config.toml
num_hidden_layers = 8
hidden_size = 192
d_shared_expert = 128
moe_layers = [1, 3, 5, 7]
n_empty_slots = 16
router_score = "softmax"
balance_bias = true
router_z_loss = 0.001
init_std_router = 0.0342
vocab_size = 12615
beta1 = 0.95
max_seq_len = 1024
train_tokens = 472900000
max_steps = 5203
dataset = "wikipedia_en"
Below are experts of layer 5 (counted from 0) of a mixture-of-experts language model. Rows are named router (the router's row for the expert), up (a neuron's input weights, with its number) and show model dimensions 96-191. Each number is 200 + 20 x the weight over its row's rms, rounded and kept within 0 to 999.
Before each expert's rows: a language model's description of what the expert responds to. This comes from a sample of Wikipedia text that the model never trained on.

# expert 15
Description: Object pronouns after verbs like made or elected (them, it, him, himself), plus plural and verb-ending pieces like -s, -es, -ers.
router,190,206,212,164,204,184,175,182,197,193,220,178,203,238,220,207,194,140,160,180,213,224,203,192,217,194,172,222,212,202,210,173,203,203,225,219,183,179,196,201,178,190,161,187,210,218,185,185,211,212,212,204,201,222,196,230,155,170,161,228,205,212,238,196,201,186,179,226,182,224,220,176,193,203,168,221,198,193,184,227,205,228,205,165,175,227,178,200,192,201,229,239,224,217,235,187
up0,164,155,174,222,192,207,218,192,197,179,226,209,224,212,209,199,203,180,214,175,206,211,181,241,187,216,214,221,229,193,209,224,200,212,204,223,207,239,210,187,207,218,172,224,214,208,174,210,203,180,206,198,227,191,221,218,199,182,187,222,197,226,158,175,215,244,151,221,182,204,203,228,216,230,191,192,212,186,190,200,236,187,194,211,178,229,195,203,217,179,165,214,205,193,176,159

# expert 28
Description: Nouns for institutions and administrative places ending a name or noun phrase, such as School, University, District, town, Museum.
router,201,236,169,172,199,192,154,192,194,195,211,160,184,206,181,212,167,206,195,170,200,223,220,160,193,215,162,218,203,156,180,210,192,188,243,203,205,174,192,198,194,197,197,197,196,221,220,192,192,207,223,176,203,211,188,209,165,197,164,217,163,206,218,180,221,197,206,208,194,210,221,182,201,217,209,191,203,207,194,201,178,200,223,179,234,207,208,205,192,194,215,214,150,196,197,200
up0,214,184,226,155,194,183,192,177,193,199,220,203,208,201,174,191,204,245,230,191,200,238,204,189,260,212,192,215,204,202,197,245,202,199,209,231,180,203,227,221,157,192,228,195,195,237,215,223,210,195,183,234,204,206,200,193,195,175,196,183,206,215,190,181,165,221,224,202,203,171,194,214,199,186,206,214,198,188,202,179,200,224,211,184,237,194,184,168,175,202,174,185,242,208,208,170

# expert 37
Description: Auxiliaries and verb-phrase glue such as to, would, could, can, not, n't, will, may, to be, before a verb.
router,191,190,183,185,199,196,182,195,203,181,191,194,227,213,205,203,210,157,188,194,185,203,202,189,211,198,182,207,190,206,213,177,183,215,205,236,194,170,178,173,208,196,136,198,187,229,185,190,220,202,199,195,214,161,234,199,205,167,185,227,202,184,189,223,204,234,187,196,152,196,219,175,201,231,162,197,209,181,210,188,201,210,230,196,210,225,170,217,215,207,202,245,176,190,256,206
up10,224,202,206,242,210,192,199,198,197,224,177,189,241,243,215,191,185,219,170,177,208,194,202,211,190,210,192,168,173,209,163,212,199,200,213,212,211,216,179,189,185,195,227,233,220,212,273,204,186,186,212,204,204,178,225,198,192,193,227,186,207,181,223,198,202,207,191,210,207,199,225,200,189,223,233,186,214,215,205,224,198,201,232,227,208,165,216,192,186,196,209,198,192,176,215,235

# expert 57
Description: Short vowel-consonant pieces, mostly after a first consonant, inside ordinary English words: st-ur-geon, p-ur-portedly, qu-ar-ters, tri, cor.
router,186,237,199,210,187,214,189,214,168,172,191,196,227,256,192,236,195,184,200,181,234,238,203,161,204,220,169,221,194,198,214,147,217,203,204,218,203,180,177,169,192,223,191,198,200,211,209,194,241,176,253,180,209,180,186,188,173,189,210,210,187,185,194,219,191,226,194,219,183,218,198,180,212,203,199,212,205,184,198,216,175,205,243,184,196,184,174,184,186,203,220,182,175,166,227,178
up0,183,167,202,186,202,195,188,187,214,207,209,161,191,204,205,187,206,177,180,208,187,207,217,156,204,243,204,194,211,154,198,210,168,199,201,171,204,200,187,202,199,179,191,208,185,215,214,190,201,198,233,218,204,229,142,212,177,208,213,216,161,216,222,210,163,183,205,200,188,205,205,200,195,167,172,218,213,208,206,180,207,202,200,186,220,183,174,212,169,199,183,185,219,198,225,175

# expert 40
Description: Closing parentheses, quotes, brackets and apostrophes ending names, dates or titles in lists, such as 1957), "Kisko Tha Pata", y'all.
router,201,239,160,193,172,237,169,222,192,201,206,189,222,211,212,204,184,163,176,180,221,228,244,216,209,208,181,197,211,138,208,211,174,190,198,207,195,209,210,201,193,222,168,199,189,163,220,175,224,202,216,159,194,212,211,186,198,176,198,212,210,210,191,204,212,190,208,218,215,250,198,204,204,196,176,214,178,181,204,203,197,209,203,166,198,197,185,212,193,218,204,175,206,205,213,187
up0,179,207,133,178,211,186,191,203,183,198,191,195,207,192,240,214,174,198,208,189,201,218,189,197,206,191,190,176,192,139,187,205,213,220,241,187,168,182,224,167,220,209,217,199,215,198,208,196,166,219,193,224,168,260,209,168,197,243,218,191,193,229,211,192,167,220,208,210,179,222,192,207,166,163,210,197,226,209,212,209,201,216,204,226,193,205,181,195,206,190,206,185,217,212,220,183

# expert 30
Description: Linking verbs after a subject, like was the, He was, served as, especially in tennis and biography leads; also table cell separators.
router,184,205,168,183,182,189,218,203,166,190,202,206,213,200,209,207,198,199,195,182,211,221,227,192,201,213,195,216,219,234,212,165,194,202,187,243,206,189,198,173,176,208,181,173,203,214,218,234,217,233,204,182,189,213,233,223,194,214,205,203,194,226,226,193,205,215,263,193,183,202,237,208,188,225,169,201,203,164,221,160,186,165,171,198,191,216,150,222,215,196,209,220,177,205,204,211
up10,225,200,207,208,163,178,178,167,193,210,195,210,211,203,197,205,207,229,207,174,181,182,180,176,177,179,198,178,170,227,167,216,217,175,209,201,218,218,201,214,199,214,216,228,156,220,202,186,216,199,267,176,173,194,198,233,157,182,240,235,220,178,179,180,220,194,221,190,206,217,201,208,191,187,189,232,216,209,206,198,224,189,207,182,215,195,222,182,231,165,250,184,209,186,215,209

# expert 52
Description: Pipe separators between cells in sports, chart and climate tables, usually before numbers, plus coordinate slashes and "- Country:" labels.
router,196,216,196,189,187,218,185,181,200,215,216,153,192,205,210,189,181,201,163,175,202,246,213,200,194,223,178,203,205,202,223,201,186,149,208,232,188,227,188,178,165,213,176,185,217,216,231,192,192,192,221,216,191,191,219,214,204,193,145,233,194,227,211,207,224,210,195,180,180,201,238,196,206,213,195,243,204,194,177,149,188,174,180,207,218,236,185,190,220,200,194,194,212,166,195,197
up0,164,208,233,246,173,200,167,184,204,214,196,184,208,218,188,202,174,193,174,230,196,155,205,219,221,198,211,211,181,209,191,225,173,164,205,175,190,211,180,180,203,177,159,194,151,181,205,191,221,184,172,222,204,186,205,198,206,206,186,194,192,220,238,192,219,167,224,204,219,167,193,185,178,201,208,195,167,222,168,213,192,199,178,201,214,204,202,207,200,212,194,206,203,201,228,165

# expert 51
Description: Common nouns after a possessive or article, naming relatives, media works and time spans: brother, wife, show, album, season, week.
router,173,182,195,152,176,174,176,190,188,195,208,207,198,203,207,199,186,206,179,182,221,202,198,192,216,227,195,215,211,184,171,197,167,192,198,216,187,201,207,194,205,202,194,163,221,160,212,203,172,192,195,201,213,205,210,252,213,204,174,226,151,207,202,190,215,216,187,201,190,211,197,188,210,206,181,206,199,169,222,184,204,224,239,181,234,199,199,221,183,205,217,228,173,187,221,215
up10,190,175,207,205,250,213,190,159,163,191,222,204,226,215,205,223,186,234,178,184,215,176,203,209,215,193,175,172,214,201,200,178,171,201,196,194,185,192,227,217,180,175,196,183,202,238,194,198,227,187,229,221,190,192,200,190,174,179,190,230,164,153,210,216,178,227,214,219,189,187,183,232,211,224,193,171,183,201,193,202,243,204,185,218,197,186,239,240,186,243,208,206,193,201,187,195

# expert 6
Description: Time and sequence words starting sentences or clauses in biographies, such as After graduating, In March, during, until, Since; also day numbers in dates.
router,161,201,166,154,198,200,183,196,179,207,216,192,201,200,228,210,203,164,185,183,227,178,194,203,190,205,148,184,230,200,200,177,206,177,201,191,199,239,199,204,212,213,185,215,189,160,185,186,217,211,193,198,170,201,209,211,190,198,155,216,207,205,224,198,220,192,222,217,206,185,209,159,205,190,172,203,190,191,195,210,170,217,222,201,228,225,133,204,198,197,239,187,175,215,235,168
up0,199,188,211,231,188,254,192,167,195,177,197,225,205,213,188,217,198,189,166,210,202,219,216,210,211,196,217,173,213,191,175,206,197,200,188,204,197,237,153,182,198,188,175,183,229,214,169,230,225,225,194,180,198,181,188,225,211,172,205,189,161,176,189,195,177,170,229,194,230,205,199,206,198,178,214,190,194,215,180,220,199,208,223,178,216,188,186,203,221,208,243,234,229,186,215,212

# expert 9
Description: Single capital-letter pieces beginning proper names, especially places and clubs in sports tables and lists: T(bilisi), M(önchengladbach), N(intendo).
router,172,240,194,159,233,206,199,186,201,207,179,176,195,206,206,187,230,198,142,151,235,200,212,223,191,243,196,213,202,170,179,151,163,196,208,213,183,202,204,202,190,238,179,187,199,185,203,192,212,204,211,151,193,179,190,208,191,170,190,179,182,234,193,222,198,218,209,189,190,193,224,184,253,210,205,224,198,188,184,168,191,173,182,195,228,206,194,233,219,218,191,200,168,212,187,207
up0,173,239,173,219,196,194,201,198,205,207,190,203,178,187,225,249,220,179,169,224,231,204,229,216,196,216,189,193,203,190,185,201,251,208,226,164,200,187,217,212,182,199,197,213,191,187,183,179,219,166,202,190,204,186,221,205,193,222,172,214,177,201,201,183,202,190,217,200,172,179,198,214,211,158,203,206,165,175,227,164,194,190,214,221,216,192,195,230,230,232,202,204,220,209,185,217

# expert 22
Description: First capital or dash-plus-capital opening a name at a line or table-cell start, often after Preceded by or Succeeded by, such as J-ames, | K-az.
router,193,204,209,178,222,189,158,232,180,211,195,190,203,239,229,213,196,192,182,170,221,200,209,198,196,189,187,212,238,181,199,179,167,202,196,196,197,204,191,217,180,237,179,185,217,163,233,197,199,211,202,160,202,192,197,199,194,171,198,204,219,230,231,198,207,201,237,194,229,191,215,196,209,189,159,221,160,179,201,176,185,174,177,208,243,175,205,222,212,203,218,205,205,193,229,215
up0,190,202,202,179,185,183,197,216,185,164,167,232,214,174,195,200,216,208,227,207,178,191,207,232,193,198,183,226,196,212,193,224,181,198,159,184,219,183,201,194,188,157,240,195,168,217,171,189,180,196,185,200,191,204,207,172,202,165,177,163,200,183,203,213,217,179,198,201,190,224,180,190,194,194,193,194,238,190,178,225,211,181,225,187,223,223,194,187,188,191,233,191,216,163,184,201

# expert 43
Description: Place and institution names in biographies and office tables, like U.S., United States, British, California, Royal, University of, State.
router,186,209,202,190,205,182,163,205,208,215,214,200,202,199,216,212,185,190,188,192,208,213,263,204,190,213,189,213,242,181,183,208,189,163,247,209,205,209,175,198,161,188,215,169,225,217,189,192,194,216,196,203,214,213,227,201,179,187,165,190,170,222,202,169,232,196,213,189,194,212,213,174,195,210,207,188,189,207,174,194,185,191,227,199,239,220,199,216,242,221,196,212,188,176,194,208
up0,189,212,206,188,208,214,221,179,158,204,242,195,207,197,173,195,228,223,214,191,204,243,212,210,183,215,220,194,185,178,179,200,224,182,219,195,205,185,204,189,168,228,197,173,217,208,176,204,171,209,203,184,237,200,202,178,235,218,230,226,203,199,207,196,228,207,239,145,151,179,196,216,221,187,164,175,168,196,186,202,206,204,192,200,209,185,173,198,218,211,219,236,201,226,187,189

# expert 34
Description: First letter or word start after an opening parenthesis, line break or hyphen, often abbreviations and team names, like (A-BS, disc, acc, B-isc-uits.
router,178,237,209,184,238,176,192,227,202,206,197,194,206,216,198,209,195,200,202,187,195,219,227,186,199,225,156,232,190,168,194,189,215,199,212,170,203,204,201,198,187,194,174,193,235,192,191,188,206,214,212,192,205,187,220,160,190,211,195,171,211,222,205,188,224,209,197,222,163,182,195,182,225,206,210,224,180,184,172,210,204,169,180,206,243,201,208,255,240,229,243,186,201,154,218,218
up0,182,190,231,181,202,200,189,230,236,180,177,212,239,213,183,187,197,233,196,195,186,221,178,215,164,202,218,199,203,221,203,223,194,208,206,166,223,196,207,185,217,218,185,177,249,180,216,235,204,178,201,172,199,214,228,207,190,208,182,177,188,220,241,185,197,162,238,215,171,193,211,196,185,190,156,187,181,187,196,187,203,187,202,233,180,200,191,176,182,206,174,197,171,183,192,211

# expert 3
Description: Subject pronouns and relative words opening a clause, often after a comma or period, before a verb: that, which, who, It, there.
router,194,183,168,159,194,216,195,177,195,198,204,192,195,222,241,199,205,177,218,176,206,200,209,160,190,211,172,202,199,202,186,193,201,207,230,237,151,192,202,184,220,205,198,179,222,209,214,217,183,199,229,205,193,225,217,243,159,200,177,207,190,205,186,215,193,193,215,219,197,247,195,180,211,211,187,192,207,165,176,209,190,219,193,225,211,236,203,227,224,230,217,255,193,177,223,187
up0,202,212,190,211,200,199,189,210,194,201,178,172,167,219,217,201,214,196,217,208,189,187,166,217,203,181,204,218,171,186,199,183,205,217,184,161,179,200,192,205,177,206,233,178,216,204,193,212,184,199,234,190,160,171,183,176,184,202,146,213,224,206,220,235,219,197,214,233,189,209,182,198,187,199,228,204,179,192,187,186,201,189,222,194,190,179,234,206,218,209,166,251,208,186,204,209

# expert 56
Description: Suffixes of medical, anatomical and biological words, like -al, -ary, -ular, -ological, -ensis, e.g. temporal, pulmonary, ventricular.
router,227,209,174,217,199,180,166,231,190,187,206,202,193,204,184,198,199,202,213,196,234,208,219,184,197,198,183,218,206,150,208,200,161,196,263,216,179,162,184,189,219,175,182,173,181,210,196,173,211,216,219,211,202,185,211,216,190,209,207,195,173,193,206,221,212,175,213,206,154,235,209,202,211,188,201,180,199,200,181,212,201,234,194,185,240,202,186,206,225,202,196,200,206,187,210,192
up0,228,209,187,185,173,172,214,245,204,208,231,194,165,196,204,203,204,207,188,204,195,177,190,204,229,192,185,189,199,220,187,227,201,192,167,185,219,196,153,210,173,189,182,218,196,179,206,173,181,215,181,223,214,197,198,213,197,241,212,200,190,207,180,207,215,213,230,224,168,198,233,176,192,183,208,212,223,192,201,188,242,213,213,227,215,189,213,197,202,220,252,201,202,189,228,176